Experts of a small language model: width 192, 6015 steps.
Below are experts of layer 5 (counted from 0) of a mixture-of-experts language model. Rows are named router (the router's row for the expert), up (a neuron's input weights, with its number) and show model dimensions 0-191. Each number is 128 + 32 x the weight over its row's rms, rounded and kept within 0 to 255. Numbers have three digits each.
Before each expert's rows: a language model's description of what the expert responds to. This comes from a sample of Wikipedia text that the model never trained on.

# expert 27
Mid-word stems. Stems and word pieces at or near word starts in descriptive prose, such as emb- (embroidery, embassy, embryo), make, head, form.
router:068147150069152186145118123142038093162138122175171094149129104150096108164125145108128130156144115163118159136130147123151156120079146089092167160094114104199113174069091131123134158138078148162124147071124177102152171127129187107146048127106124077166094113128154163126046138096135132153153122138184099168160133080102141092164141103162129141162105093086132141154154100169099152080114155064067116129214158121191129121141141139127145107084134087118140168143154089204086184114162099077162147117085063122105130095120149137154121107086116100143157141130126129173131117130074140114
up0:147172146140105128113133164097137182140146058116129134159127197105099121138127123166102116107082116159108054147121094104124110162163123132103097114149129145131107185136148108101081146203100223104083152186044088159143108139154090132103159155191041119143086173102110203146145063109144118115081125094150134129118175057129125109137092126100129119152154110149136112098112145139111141086142149115120132211160138046087184089138083181139130120109094117100133081122120132130103132110127119155141198134136166187165110136176119152175142139094102149118071105144154132116158126142094079112
up1:153077150199130124091200152149167133155080094156138110062189165100180115149082144134084099100167149115125121048119175122138170110134201126166162104106133178078185087117128168123148092164103087126127110120114081130137168133167088066142105131132154141135135168076105151095144081148120184130149127111121142106083121148125021149100148146183132143103133121107127119161109091177094081148148143118105140111087159086183127120140138181139172117063106148122132126129177125160124085182103128110101122115090102177148076200126094138163148188124145141142121094173140121146122116151169084111

# expert 1
Word-initial prefixes and spaces. Spaces before a new word and word-opening pieces like con, dis, trans, head, air, often in sports biographies (football manager, chairman).
router:145153192173086099126114120091108095072139072144128129102100098162142141135131191071108127165164085155139087151107168112103120119145172098126116122205144154111112119106094208112201058129173149061088124121106158116084129074110151137091142139130182113145115134125164044155093096136166125139117170165101140120127138148138152166130146164160138174123110134121124116152132118182157132104159139113151134157173124130135093073153128083137151132151112132146134180176090066130157160113109115187094095104061149068082119168089139134129176093072080100098086166143106090130171090127173198099
up2:145144118101144121156099107112142096125083111127140164133152183155108149068124149162139142081098153143106148111124191138115178090137128121175057126150107151133144093212080083159118104111098105172149106093123138109103129148131152033143088131038109182171160162088123107056157176196084101165144131148083047132139179137160118156151161108061163123101064142115134131123129148158080076152133128140116101119131184152165143142056142145124167172134161125111150147205119143098132107124130178105149110107122094146159105128172115084064084140142124112138144073115144098142097155123169104102
up3:122151137119138138131146115171176140100137174141094000121110108102097090113147124121146088106098056113128075176133081105145103143180116110120133172133142130123140132136079098108114089131122139085181089151095086112159200155106127122104174120185085148119150122094122152153100147090146154143068100178072100116102176131136076175161125105114092136106126084142183123124117151169198181145093080130136153090123186153191152129134077149156163123093117113127167105120172203096098086131113143138205097151160122093155156154111168126167126088185106099107163123191129134073127150112125125110

# expert 0
Name-pair conjunctions. The word "and" or "&" joining two proper names in compound place, team or institution names, e.g. Antigua and Barbuda, Victoria and Albert.
router:088077158100130151118155198140133131123169174100107137069099112188143124117111139142068132071161167113132106156089104130120112143161109068157128100158107118168115058094132127170097139141167149125072170145161127167167135111097138150157090116145193134125060134167132185137071117117102135143119116150205152136166133166142112131129060104151129080111132166127109111106129128137123092073178108139210127080095129101089096132169110144109088134084147078125148122151110158181163118193089079119171050159145099134119126149123142153125127115181092178116112130145074109155078053104140170067
up3:111209080161160117093152106148113117142078054139110096138117141122156140107125109138168126124163171141080131159144119062179158185076142115139132151112156177153146111151128194106136172115062090118111142138111151156155178165068102110130122140098144064119151082117192123138107095141072159155115160152127139132114150142156159132095119155174126126207101106171094108121126065104089114106142204196152088129108076171133163144113080103121130081112126113099169156191150129122109112125098145108070093130090107117126179107146089105114152103138081126136077086164125072160166130163157106214
up4:158128175165221105165152141129108100138138108088139086113088126114141118103118162075210095104132173100077082080118091150094072145115151108139114108160115160072123170173109185072196116122158151153179084121093186114098140192101105121144186148173123151145095135114119120117134110142137119191131120103087153111142154174167122146138178181118118141128132088120168064178096163171165132137147080133095086158117129180105123082088124126133136131073131142127089160152152126105105091114177134171137135137112143110149146118144062123091149137098047108105128095173176055108098141122184099116

# expert 45
Romance name pieces. San in Spanish and Portuguese names and places (Santos, San Diego) and accented letters like ã, ñ, è within names.
router:105086112178108156133108124128171154150055179115160175097083129095122182163164101142135127083128149146105086119167087127086087102114075110127152126210101090088129128120098102141132150160098109173089150142120142152072108107139077173068151128150120150116128108138091138145165149115074174131112120111155133141110162118128128133181060151076099133155170143165073173137102109123104081162095063077183181135143119107145135155116074129102113123159101127166131143175062142160177152128181088109185124120117153170101173145155111074147081157135155144132104175156085183171106125167072189093
up4:143110099177111108069150101164174165122070124080168097074085197154129085139161149149080081133122156118166136115040120155128164113139068081153099105132140137137140146186163148171143114124172114123155080111117076096126145108106155105118096144103069098141096112072131127116143104151150099166123173111139156085114163188117148134181146111091146172110060147125120141153133129092150075129041150172176167134142121073138047139154157086161120159159160114143171125121171120196084088073113143127156152095105156121124158097204151117094159164134092108153129139155164084151144136096140151143
up5:118160098102090248142189092154155143157069129151145146114181157129175109151108151150161074134160123117130084128113129077106118121085114082130118137162117222130143139143197119056098122126123144116156111106076146063153119147114138122109109098151082123112168099099175098143132135101137099105121220197146109144133093104140152101100102103170152145154110080118138085145128126118184139163135152158163089130127137124111101151121109215095145128095162147091115138147110101171138184139130131120083154109149029136133148109160145165162081098104126144154130158100079087140185148087136115067

# expert 18
Space before next word. A bare space token after function words like into, and, of, its, just before the next content word, e.g. into effect, widespread cheating.
router:155118139110080117119149165147089100066146113186158128144096217187184198125156111099136134148167144138129086160106130153116137121134157105183129117155145160155079145129125174134153107087132145152048143092142136127139149081117137135112152118119113106120124116058150070119146081151122056159142151108112159149102162169112075200173196149153094159168141112099155110108164184117148122118168158103103118206126086152171141068137108124162136114169164150163086127173065046151122114108087154139076095133075122139127117166129169167099097137115083121102089175140096086149146151095109164145
up2:144124220139146133115095134163126122138109108100108184184077154079152164129113144139127093118094150161108131144156126182113126087132131144128149094113106126154122093151156147143183067145093115065131119092124128136109121131167174030213124080121163035103081146208113153128137146234170113139087101134164146140098134095148147125105115133050101125104125079165115214081116149130138112125119154158129134133126155165113108079128099150090145120127158096092138180136126118077112101143114115130156132116117102159176113112192151148204077130145117097120158110125107132131077142148172146184
up3:155111088115188158100080094110128151128163085105120137130190154108093110113105172188145132139127109116140125130171179138105172120102150154127102141102130087137154089083153083172106156151113087186137156143156124175102060152118139111181109123087090155143067105140138134081154148153030126117167107111099141177067165107149133153095158099110166137162078136126086079166166097073112141103144169091131126162175145178125127159081108113163141106116212089111133093105114111161114121129113089093104093118160099080175111127118152087095132091158223183126148098125081152108083059113136095145

# expert 42
Mid-word p, category nouns. Inner "p" pieces as in des-p-ite, de-p-th, ty-p-ically, plus abstract nouns like period, form, system, style, type.
router:109071079169151128083102183133070083107125076192151101166149123113140074135115135161085125172125132178163148172109157159117174134074156122109140084105130113149107121100153049123139119117163165183200144080091099141146132151134141105144140165163104128152117184130150102108090158094149108154175114170151136157159099105079131101122172163120133097099149130102115119160114098155062153135080167078066102186128191137125151107135141109114112147067145188180110175119174130204139143078101133081134112128095054139136087178146095110117146112118125141089184148061153102107121156102158115117
up2:190207145202123168177128139187136143161143099140152160131119127076087067178161115136093057094075163112135133109151147141121110151074120113115120101156106123132114104118106153074121073156086090103134125129112166118133137145151124106118141110121140144152126133188073114134109151163147106114146080130081078113074194158134146130103063148113170170167088135087119145165173144150114113156156140206150141097115068051151097120087083124172137140110156134157156132177141091141164116151092118148175156081102154137173152101172065047108149100100125149164149150135135123134138098172061115078
up3:133075133255101135127105109196097147176106098131147141137148176135103082138116111159107148200056164136119128098137126120132114129158088171130100136144148085181097124094075153110085144194092149125116098159134119102077112149123086127143106121159149056096114136088128107145133111171180116154064105090133128143078107114123118167078125118167162154158166122144131062177145124121146091168172091151153139172114140182157114112088136061159101130123111157094114099118131169151112154080144133125099129163163139142152105114113151178129111130095152172189099085183115130092155118120135097125

# expert 59
Auxiliary verbs. Auxiliaries had, has, have, would, could after a subject noun or pronoun, often before been, as in had sold.
router:125109104124162130140129142142112130187103139144127131167109186135128149121110133157124130154066125129101060114074080123113131134103112178121179068169176134078137097080101094144083168137095096185075113146117122156121200149109082093118112173087110129163176138093151179096151068209152134155170110150080103150127074123118156063114147172165115142160112136081171112114099118113176110136168190167143113103060081130185096174170186145144142113118146071103174050114076143134096118152130137132091131142108080077131148126149081118142149161138152074134126128153129133170169155145175163114
up0:108198127108159152119118104110119125170137122136080105174124139179107142114071143121123178110133145114123146107134139117111143172099176130081127135142136155181167179136052164171172152156135127165168120090136136064087082076105102125087142158124136123179133138168140105142136137116118174124160041046108179073135152143145140129116168088073167167111108050141070083147139085116088102168128129122107140129136170162032132157088119086156104196077167171124121151125112086115155157117116088131128115158161122167098094068133158146122112192187079122121140094120130121088142081145148094130
up1:127255123122121112118149113103125127149127168140129087125119122132140115068111168150131185112141085121084081131094132129148183164118109127130101134110140162071189092124158138117202096098091129074156136071162166141132061157112188099141138159159086147078154154073170106101070106139112165081111103080130159109110110183094169149107123131066152151126099110175155144153123144097155119165147113147132144118094138163162130137114093160164171172103113111122120163167139139121157063090120060142124090138131143111131153067148134093119064127183089096137152030113109105134125149098152133137

# expert 47
Space before clause continuation. Bare space token after a relative pronoun, conjunction or subject before the verb continuing the clause, as in which occurred, and technology.
router:153125124174086098101155120104070116082161140179137174175059198209149183098173186112169132115139159182117082168097127145132083129114166112188148129123135142110113150126158149108152098057166107155055139141174162134164160125091108134132116162087110139137155123109224102102119112142113072133142187155133146178091128151133081130157093078154136156104138091101143099112121154107131125154104112150128128173073081158151117126102173114119087084178163140127075159135094077155096094112071166153071130062072144125105127108143140149144107131128104094116079135182109100107174153135139140152
up1:115234158125104128091095136135122164135179171107111148123135159148217122113141129130123121125176063094146133155110146066077133150151126073081132202126140107121121082125128200136089190137119155154136106124076102125105107150147092112181153135157137107113161110059133138126121157117125138079122124171136146150162175038063069088109089148156114120131115071141155093120097160100149139142108104183176131124155125106135193123191114165111182164121157145151114082173208099088108103136127125151092151165139136180118166096094094102154117137096103116137156106058135099109148125142096093108
up2:109121110128129122122122133186148127143138134090104109128145098108182094143093130173137141149121139157065102145134140073127172161143099109125114130116149095135117209159112136159102116152091131124164148176155129165085091103120136171041131155134134130127071129195113120171148130105092157154130117147093229124138121161128131064130121170169165101064137107174111109187048118103115122203130108115120127126162153141112182089106138104102089102080136103075125164134099155195182172103143143061115142156132096083123146177138146119165162162156130057160091142140102080190074150106065105092

# expert 11
Mid-word suffix pieces. Middle or ending pieces of common words, especially ant in guarantee and anticoagulant, plus ing, ation, ence, structure.
router:087119119062157143094112161137125145094093160165099120146170185145128143087112119158126129146160159162142181137126189125134168106079109103128167112089114113207157114128109025175122138128135122161151126113138103103136123123180183099209086108109205122144147108109165093097099151096168101152158098074121110153092131093120069122170141124126086110122201178103091204115099132175089124188101076154052112137095127119203111157125113097137147168100139148112139140090144100112116138109121146096152128100158101109148122125161118086077083172114122055159159074109100152099100124153107118152
up0:137166203145145145121193113103129158075134108185095152102123115135081118107121132024145069182088107066154148092116127088136141157100132147152118100143112133145141122206093103167108119074093098117123113064174055136128207120112139086116118160112137128114130083157119147106076105140086162196130106159095100173148129165164124089119143111161132134082134131126108118194163108140150104111085107148107097139103125101141234092118107139198091120095138113170110139150156176179158123132176125094139123130065144069070119134143123097159190115147114148133165169121109135141157143151115100149
up1:078135165164161121089129145153125176144141131105121168122027132127063091094101163101153060083165180126111146142175196123170120118129149148179124165108090136169189120142183122104109103073130159080117128132137138175150162139121103132065168113168168105131142135142084144141128147133104130036090168171110070182123077122097127182159117079142133111110073121149162119105129089120149147141142114166132112122106124046148134101157109137091061124116132160149102129129123124136104100115175148115150149152142123097153156159122107067110160150101073128169074124100135107185149142207060094161

# expert 31
S and st inside words. The letter s or st inside words, often after con or re: con-st-ituency, recon-st-ructing, publi-s-her, plural and verb -s endings.
router:081129106144135162068083079125114120075144112089134142171099180165147138086151107140063130112142131135128191142124127145116154166153090103098154165183121109195140096055170123124211097193057102155157094181092146139121046135185168081104124093089122179192115169165188175159114110126118117096174128119117122097096171140095136148177154114080129114106165123085111182130136112135105109159151144108107124136126187148144094107077134052176140122140124076114142171116092122109136127129131127089153176101140135128130142143130146091105068134074148181109091145137092113170105139109097088125
up0:118047084109128178105173116178109122107171135118149160104109062190140157107146168153122097139134082079155169127127155113147190085072122146158165148153113117150113151106107167109133123147112134127069173069154071111149148131092093150069137145108151109113111103078124155133081108081147104090008152142163142118094107125107068159128129134172132151097129129116089085092097150131146185138123181106142138188164110107138104154113123118054133162111123135154053117144139138165155128176148138163157125111128162084132155132128135076096101098143166112095135203139187135113160138176167205143
up1:079084191141061136150159130149139109119134176086113117177087105134151119120166157116149139120144113112128192107146106128049127141137140117179133093065067146140064165166115155129134145141167116129095144109205139173141133136130136166154150113136168120131152139158097121099113108121143145116115110096154140202138099107093131176118111086143146108072148098124169137106082121059100140103143135055138094130123119100116073151127138153129059109094139089098129141144077237199143156162131123148115108100056150199142142080182129079171121100173172111140141157123078122179101157076117164134

# expert 21
Name vowels, list joiners. The a in Chicago, other name-final vowels (sa, za, ana), and list separators like and, semicolons, ampersands and pipes.
router:125099138085089089116126121097145078100127178105141142095142120143144166115126090190130135096110044143104095126093168157135149129129068133167140172155110132132078145154146108165117130117106100111141126058196180157098154131115083122104132110109163122038173099093079161123171083156141140104099166104118122098112132114130156177111098083094128064077123153114118170082104131125143084167136146190195194097082146151102126160159053194104123136128127113161155133092138177195132166183112122159137136163210143083118176117141118134132119085130144167129087093126142168163148121114130147056
up3:144162133155172183156156113135144088141133175119095078149071084132114088178156144111194126109144122157108156113128144054084190136170106124110132119116117078188112205071135143124066177108180171159078129156109120057175145170050170139133096140188119084096082106084167103096074139119109156161161128114101147082125051129105147104108108125123152139132158126166127094185117150140173145109116124207117129134104105155093078137117139106185120152134154136132153118152125205125126090153142171162166093121107120152088150088110124133168138152108111142090126112142111142091089174073097145133
up4:166171127102066136112153146159157182090108117078148150124148122121143149122096116128104123096158121126119142135145114105087142166145120114092107112171149095116114069207092150147142136136147150132000110108110129129131128094111135089150183175128110101129120144145140107172141185136000129161106102131169166115151111131157116117133084123157123144137133127116107082171120097109202114187139141072133150159173147098074139117116134143167136080092087180113108110152106192117141163060146142109110134046088150131109160144150198079141109134124109130110135172117106091187087102088182168097

# expert 23
Split-off space before noun. A bare space token after an article or adjective, just before the next word, as in the main opposition, joint venture, 13th edition.
router:141156164114079104144137140142106104059179151181132142140068175136123166107138162103142141129192121089177151137150107140172084090127119085184130094157137141125035156147091157121106106062149130106083165113125104087118134111107102106101084097134149140116085117143143056158144145189113105167163142156084157134079172149183102210134148091140172157127109131075127097163175131152161120132135114168134140146062102153138126118093134100171126059185163164153093150169053060122111072082109138130117121139092146103137125156153150125135144063136166127103093127157069104163193116123126142121
up2:128131123172186118091128151171105149125103099126153112194096124100196095105145149070111097132143074220109132158128128113109173129116092101129123195125100116182139102139108135116136121165095169079124118121127154154108094107131206113116122194123109126136137119177148094176140132125077096129183129104128084067113145128164170129078078106193115129139127092161129173112089113125155178108088127114129158120163137141077121124148168146099120090156087157029139180112093102131127121131123129165174088108119074136160165147166153090162070075158192104116119161166094167086173150170144180081
up3:050106125255115115125136096151118123149105152112102116152082098088093085160112125086094117104076117122142136118136100038136148131118092160163131102145098149178129171097147115091105132133123187135164121164143150152092152127147138137127123190107080135181101148149171128131180106101138142183174113069076096120123092117145053072144165120124126152102154126101096144127097149168127151129095138160152090129130121192084172099173150078155144085099154083107191110096125165172122136152140167169102110140143116165169111168131160082118165121091127137160103179103117149114140184145084113089

# expert 38
Coordinate and minute marks. Degree, prime and apostrophe symbols after numbers in coordinates and football goal minutes, plus invisible characters, periods and opening parentheses.
router:109070151127156034142080079071146162128123160137137145141116167146158193072131153107082124122096082128152077141138100136127115091199134157175123082092129097098114192178151113190151146132177115167077123081175138134143149090125137086104138122084090130089155086156134081126111110088130072142142126174151092137163131174081131175126153127095097183148130178161096102166169151158130168149087144114139131139123098100105167155142151145112077134100099112095150080106109146151085158156103195131122091123119185122168145086193111156158111179114168076164162204126151162115132129137132089110
up0:163093127130142124180159160102140112127089094147100116138142146150108168140125119130144116171101104161072154143151111136129139154113113165146133114121124150187102117125109134076155085160094151164143104162104096129131134161098057122187115166125142127134194166105164144114145124155067099110255158114140183105094073177175137053094099143145105126135128097125171115099082150097132148149163210153119131212089100167142131098088098100142120093138132097067166118143118126167136077132099168127094161090201092072107090166082172102105106121155138117113129115173144149133105141084132145159
up1:083071122108170212154162138130073130137023109108119169127070137143135156109122118131069083147127098145084125165127150061123126116189169138114086050139144123144057111123135097116133209125134109085149134095144124116103099119129184061160132112191116172165114107190121153176165130157124125155168162124105136120143069178138123161154135068092095129114181131138110141123197114145101067133202112140084135093122106106152107124108141103133161127113138147146165114092087160105121158119157094149103117077122147180147129132164082132124094172105143155111158076162119108081180093162149121141

# expert 41
Plural -s endings. Plural and noun-ending pieces such as s, es, ities, ations after a word stem, as in audiences, characters, reflections.
router:104126091181175143061159105132116148091118109091158194212137201113166108116134089115086125115090147138136159120121130183141092185109144104128093136167106099182124024057147103144149061151133207161138134102145122167115086146166123074144126146136115166169098080148128142172160097226112129108129093114071093107091138120139072134137113131100127124116139180145147162093123183137087139097098142104108159136141172156122079122077154137150128103189121112164114124121146136156112133160168120075153154115100135122132098176113172144087107155127068129137071150086105123123147158097133097079
up0:085185083129110150137104122129111153137203141129117108168142140107165186131111147147118134187169122133123117180120174080084122139105104167137127137130110109105051147108148178133115155172126131072125121121130144154176161125133083109164171107119074110130102111158151111086156148116113125181071130079090157113189212164138133096125062108142106123135167133137068115089113103082141121101103135094158132168095098183128120127120173168125141138122177119145216160149101169165171092095109143072157093177164215113098111095135149125106075143153116095075143115144213137127106073121127087077
up1:118164121112171134124143146170141140146110111207136076136123088123128185110182133118147142124168084136128119165112098123085089095153108162097115113099168142128165139156148168139121137097197134108083120107126113107102136120095184117125187093132137101117149171146144130109111052084105134155120123041158174171140085128104191103125107169125111121153116129155133109193164103044130131096192150154132092165122043138096113142126090105110180149088024085122186109153151124177123121152137145154108131136117166121103089117166127138125157156173115073122059089183080127099183158072100137153

# expert 57
Inner word pieces. Middle pieces of common words in infobox and taxonomy text, like the second n in annual, ip in municipality, mar in primary.
router:104151133092134123140094146104094104115183129146137113111137089137154147151122156097080135061161127093144121175041133100137182133121183110111118138133152115181115136159156175114127159107096136150150147139084088116155111083146188107078215167126154149073168194146151107119140117105140132110097061078182084154083142101126127134092130096129123156097077111162113081158103110158089142140134182150154098158100138108118119130151174076059153214098105164153098152118115131088225062094167138131155125159083154126153089111132121138178125119128144120083126136121158181073092141152164071104
up0:104067068139195109140167129133158123117119153133135129103097117128103101089113171125117118141135086157095130142110083080109105133111122125109157218122133102138104111071065103175128166135150118092106106132155075133115120092112140185117129091115155139130163103178117178103131137110172077172149153127114115098115128078121128156135114132210166078139150158169155157117180124092090190127125127189204093124133078139141116098058125150154074094179113121122137146195071126151131112162166085143113076140177092136152101172124090061124201129217164139132113125134118097130178122126118197141
up1:119171152109108099163122149138152085118105150139160143184130134157077129169122131137136139127115119118108074077194147155124147160111103191140128121118108121187109081124106069124122114137102105142173039148125159157090107126122085085126108205111068119124085119128115122143128201194144095141160100136079146045096143106164136154132181181074131162176160109126091068117140108152160099109135142139110080140126174113111169114145121109135121119102112154103190077090064101155134128116141164084180136187149111090118128208125093163113150106102155163068134149085101147097160164037145129134

# expert 51
Mid-name consonants. Inner letters such as b in place and proper names like Brabant and Labem, capital syllables Ba, Ab, Ga, and pipes after election table holds.
router:133128189099118132165112099111186139097162138135124131139101096020117143130100079142170134106134095124093084184094173097117123113189142134100162097154115148126152198176131166068138183108052127144122087146114175137148111099106086131129163120101145156067145165145143196092130134018132152039101127089192134157154139079101112171126129164110159085130120097156130145087137131176118122108153150121099145107156139115129124179091152154099127161120161163165114090138175141089119131140098136165101074135139137084157089093132153134138063076101115153150200150102097162139117163120124120161
up0:131123068150162124076127117103104095137105060133138090099127123163120097148169193162178129102171134088155115103145170112085166143112112170176059106132183166167143119126109164153067158120145198084134145080202140110118118159118133128142120110105112134115157118095160102115097099131150118106113093163099143176087089125113154151134127106128135156103159145146061060138156149141213180105152137170135121149136098140144144139062180128240120081063128132088115099151078096123133110092170096135134137118145101132061111059114172106168145128114145131093140129123141122082154178188170112107
up1:109123078138110105123182094123160219180096133109144099187140107150124089198103162138096128141160137156129161143102096115100121199123104084142113177130158107144066138102155097141151120051148115126142172170159177099139109102141142138111139098178126062121142167123139047140090124121135098130102129195129177144180085164067105070143103153120160104153124113129088161108125102147101142110121096116147093067118163182141088173128137079142104123111131118115117120119112185126124169178118169185113101042180139080143113170109154080157159144171139145165095088172118069143112094104163140149

# expert 8
Syllables ra/va/la. Open syllable pieces like ra, va, la, ba, ma at word starts or inside words, such as va-ry, va-cancy, Democ-ra-tic, Va-nessa.
router:149160143178115127080075093138149140104112133125115077144175093105112158139168158117121124142064095208135132151164131102136129129102119164134158108154161122133169229126115122128113114124116118128095157041150177134052137142160108128103147152105120142095127123168094154066182152114127143131152152110093124142117160096110136115098122175124135106134147089123146187095118106142107099134096106102138151137123164128209177190175127117178126057164143069106051133101133109107141138163165061099048148092142181140139185063128105137096124074133133177099116141174087140133085106171110195121
up2:140147168069102091102159114158139089092161155113061152086120150165163120150089078086149129143195109131084132171134093143130156064177140100116141090176097149158078130155086125174132048146141162164133123134038099078102085187134212103121153090123143101146084084122111116152139128159121098171103087079119167127060162148121157113176151175158110133107074096091140102127112152090144123172178137113133098114174181085099161113122094174148146128146135160120113141116112152135117130112110144123099141138078136137213138129090132116190183139156148098102163129109166071138154149087103094107
up3:101145093052170140137140109090083074153124091126061062152076127092149168176164110119162120175153092134034185157111134144117152112101140124110128138049084131116169129146124132150154114117123106105143129103177069160121156119051124115143134109172148127163086118140116152167106065099135107140121113132138108113137112150063058051125135124173201136119183169146185144126149115151094128172128178109143128097125070152138112100165149127091144092148174121128122180120151137127049101118163131149165146127152112136135114149120172118100160137138148135209078169166094134201140128084147113124

# expert 35
Air and place prepositions. The piece air in airport, aircraft, airmail, and in, under, post, tr, especially in geography and location descriptions.
router:108131141158024103133111141169144120108089113159127134122149108116168107130132129111108135126180142125145137147163170160060130133124158118169173090112139098052146093154090188160148109185136119215094123145110119162047076131126142108139088127108155119124141116106150091187101099072121181077164090202099102141153122079066086166112132146110122157127114145118120185106188145086185143105096107138138145169142137119193121068135131104126179121106157130110153124162103076080150152125085148163156079103121149145098157100122120147113172137050092094131136126097077150120133071099130172073
up0:122102108132125128112122026136161193114102117059070118119164098132124110122145166123161133123160158141097159089078143100148115096098112159186158146100146102114142160084095131085138144129162108122134131129160094090126153131080087167137162090099121151143125066102101099081085091104126128113150161173141150103173145107135107164163145112241165079099160164232113124146122111090129127184135173157079138115157111122147156124066134091132104101167089091196121161157190120090209081164174149140142118139140121074103110105188075112139134158118100118082116138121127094145106153122142142156
up1:141109062080128130160146128105134083142136116085096089131120101131164104156059117146060154126169160120074130129162091115156127163121090123142145163152142112152103155072141115125125139118127153141183139161132152072134152118134090171147143106126136230203088121210122138110158160129114129141176135148082100117122118127178129137170209149161151132166151115188131115108143083141075134154107137102137135082107051162103145098085185139109093120112118100069120149126127124111166126087157164062115117140154151172119148144127149122157122133133125126163098076167056081183056113116023123148

# expert 55
Function words and possessives. Common function words: to, the, commas, pronouns, modals like can and would, and possessive 's after names in narrative.
router:147131124082139181137146106096181159146101159141098147128128140130154058193083159133109095128147102095113124128133087158119059131123092110181124100045134131096162116178159117180096118157131092124103201107175108091156160169130129100217105150074115171127166103137123147188127168100132101154146142157083138150083176112139078153174101171096130101147113140122140096125152127106116159143132187184172084080145133140127115161150186151103088120171153151184101113128119185113085100111080129069118105095180099132143089164120084103139102161107194077175121137100135137171087133114070108097
up2:133138248172115146136139097164125157166113099147127142169126114142143141106096218125155089139126132118130143138113079107131137158185135119067119123151138168123092120167051150115123107141110213119178104111129102131115121132103136088118101138175123107141094098082189122105104155161110173055153163255126159144101116106100160125129089110147143110123120114115103075138119079079123081163124104140124185110164127152124157132144134101144148105073126140177161166161151129078098109146171177127085179099153100187092164112095159119166099135152092089156147113096078151087145134139140094155
up3:152131133134149095126153137135109131142120089197196136116112132123123119132100175146136115117131117124094073081119165107114095125101103149116086143120117157105188105147133159106109126154140217097145103141116162134097138123102105090190078123136061108130128144112197154135154141224123185122129074164075115156091152096128120059157135119166136092154103139070139119138150146094179145144170118169082085111088169149153135074138121079126196101117137110148137100102238086089111131136134176147043101099164097154145107133097115125087122080139078143176155129105112091150079164183158086108

# expert 63
Clause-ending commas. Commas ending introductory phrases or clauses in narrative prose, especially after dates and years, plus when, where, but, because.
router:169107177146151140169157113149150072123094130180126145162131119151096180119126141156122095124125140120119089108133103140136128100123120135171134129158095129090142177163082115169094132203171176144080097097146078134111147171093122087170154161117143163129152099116173191119150151164137155150186156073066058149084123150135114094108121217101138098121121161098131055110071148091128131184141127232112082086114077153196186125096123158099092066082098110080154107154072145153116146116129123155158099081118138116100128106161146147151088165140131106119093120097144137107101159085139139185
up4:086125111098132163118135140211135092090165117096060118113131110118100102219134143108154117130149148096157114062133120134084144139123126132150149137091124063121077126086096136117132113133106137135170195151140169150127096082197125137086111116101119129151138110150129102206108175103146110201106123079120169123128146098178140142156141116115147161113142134131067138056143106111163144136122063127105131125098111152108035114147133112154044123087120083188127127067155142182177133144132085088152097165126124133175112176106115174146167125129193150123108162175143144148146220148072125113
up5:104106129086061132133084092147157166207088144143136202145111149111155127139101069119128187129119074145104163165099107118110142112120110076111099100124133122115084134079205111118133102102121098165099143151108083083126191083124123130168115136167148105106106108081106131126129116168133159159096205186208136073104083163125145186142108152138099134113151139141177140135148149140105138116073026098122118135132135171152097204165114063128121146165122112124153146123167162150169147103074071146143096104129171091115137091172125128119111115116155140132053108129166207093153128127146137085

# expert 34
Word endings and copulas. Suffix pieces ending words (ide, s, ness, ity, ine) and the verbs is, are, was after a subject, e.g. side effect, aim is.
router:145077104084118117103141140132128148154073099142066137163194150092083139163116034150101127130131068135135128089136110188127078138094190101165117092086090098213185104102125105104144137118134117099165159106120191156141135170164112117058084082159131111188127141133191121124093123170119137073155164176085160151159171126116142139144152182037099157134187172165125129104148162121116118081135123126085102135108097139166105113125148134185126126129108162149192143112116100070113111145147160083134129100108065122141138171138181106084138154123110150150165113113129073108150148129148074136
up0:142160153130130160090142105122133105126134094111166116124107109090128099144123133148113106136140096126122113195086139075153149177102173152141150135150148165130149177116147181109127166061086160124157159092116144118104167134080094143150120141209115134122126210138164115180162122067112141133116142123145139142132182132074096112119143100121128087151151110125082132110162117119119045087117161098149028122122077096174096164107012122090120148094128123107039131103168144152155138120186166163151140058124136124100130158157103180148152130089155136075050146123097158153064117179127126128
up1:106099124183132141114087107133155086140176115135139111076109181124115122102136133170082110086143137048058118157089167127131126131167088098147123119135111121093126140155141182111141098184147137187065197136211106131146150144109087082126163158122070135090143100187148204119172070130104118126133132060123122144155109137097100181104122103136151146097157107119112059092105135129092165063178172145152121074149117095098145160041142142141108127128129140071089119148089146112148084109154124100140084192139145101112143108162210136117149162135132135142162096130136109108168198085157144143

# expert 2
Mid-word vowel pieces. Short vowel and consonant fragments inside foreign or unusual words and names, such as d-u Soleil, le-u, Giro-u-x, Cy-n-thia.
router:106098117151090113108131178163133107116150167118115185105174094038154151121131141162103129116116131103171089139208141142101099147117096124083097097184102154087140075173102083107156110105166110141110164086157122191154128110088105120082132136147109111110082096090045137100141093116068144149082139123194180180121138123179142116167078124117124162119115156105141133103129135172143133088100170092110170130139149095105199157171194187106134045133129142139057122156120150153138159153151133133189124101172133108057138130126154089166156108100156089129088151115135155123151136102206141103
up0:099150071167171107093100080128145150201072091093141099113091134088178103139181157097156101123138101153145110101116114114131177118136209133139141117131060181136123197118219146159095087140104169130136155124133145126121097124122128124125158109143084090183130120077144187091159118096195122103136141126148110103083125110132208160154122120123185082140168086081139161127108096118126120158187079127126117087185123147145146102132116108093104061123157104131144117146115160145141128118142135188120093074164168129135098128116095170118152106157097088083130129194070067082173190116162123109
up1:107255154138116106214144115103129170183109162096118167084093167117091152143095099140134115111121137116132126175123130090135114093114134136113101202169090117143147107119121141139152111098157089169174135123130163154142137079088178111155112163182182117138174138148117103071146185119087158143147114111095118134155128133119082093112141099123142118136093109155114088096138122166145109102099058146151088094170152132094150145145148136125146143181155125139079106157095217085124145117136168148138086138134136078113111094125141127142185140072069115141125112157112109137178172133113162152

# expert 25
Mid-word syllable pieces. Middle pieces of longer words after a prefix, such as ant in substantial, mb in combat, ep in trepidation, amp in example.
router:117156115098202176112083150136162130135130119151095079122148124161104101071127130201139125148132142177116119180113179119163149112095132082125159173104147123165130150145158074121158163152169144229141103136088157112121132117135124122111067105099187062192103079141185174106153139140115134120167134117115063155108108104126093115100176075125140122145173133105169158105097143129114118176096151179115087162114143090136106178186089096142120144089102062078095145082138129113111157096191108099180107109127085116181123135109114118129133135074091098182160135113070128165094108165057102157
up0:104135179121120082135104142141134169108190137127106131115077108146078126093150126128176149144131101126140056092078133064112123178168127165140098089132102135133133175173150188096164116141110156104159101074133141124100019140092128141098161142158051145137143145099133149139126114170156131115047186085131163136106096175138135163124073133144106137091152101128115152107122139098138151105191143102189065122104171124142078123124157111163152136086083106103122111137098147104119133123152143125145045114152131116120143160142141133170120078090073162122119105202112114152137196104127023191
up1:129084093146140128094134151158133125081114134110140110130139132125111146143161138105201132175070075143175115085172101116096189115120087164120130156137149127132126164120038139170093135130148118126186128105174153119102161165154092194093098145104125142121136111200128077125134048119115167143141143134113165038144111111109118159135148172139167161159199157109133067158123111170158120163139098151152117146140091156072140138060153125123081047114133092136140119134071158156183090099113083112097133110106186057126086140172089111127181091124185114081128115143152165092135197123128123104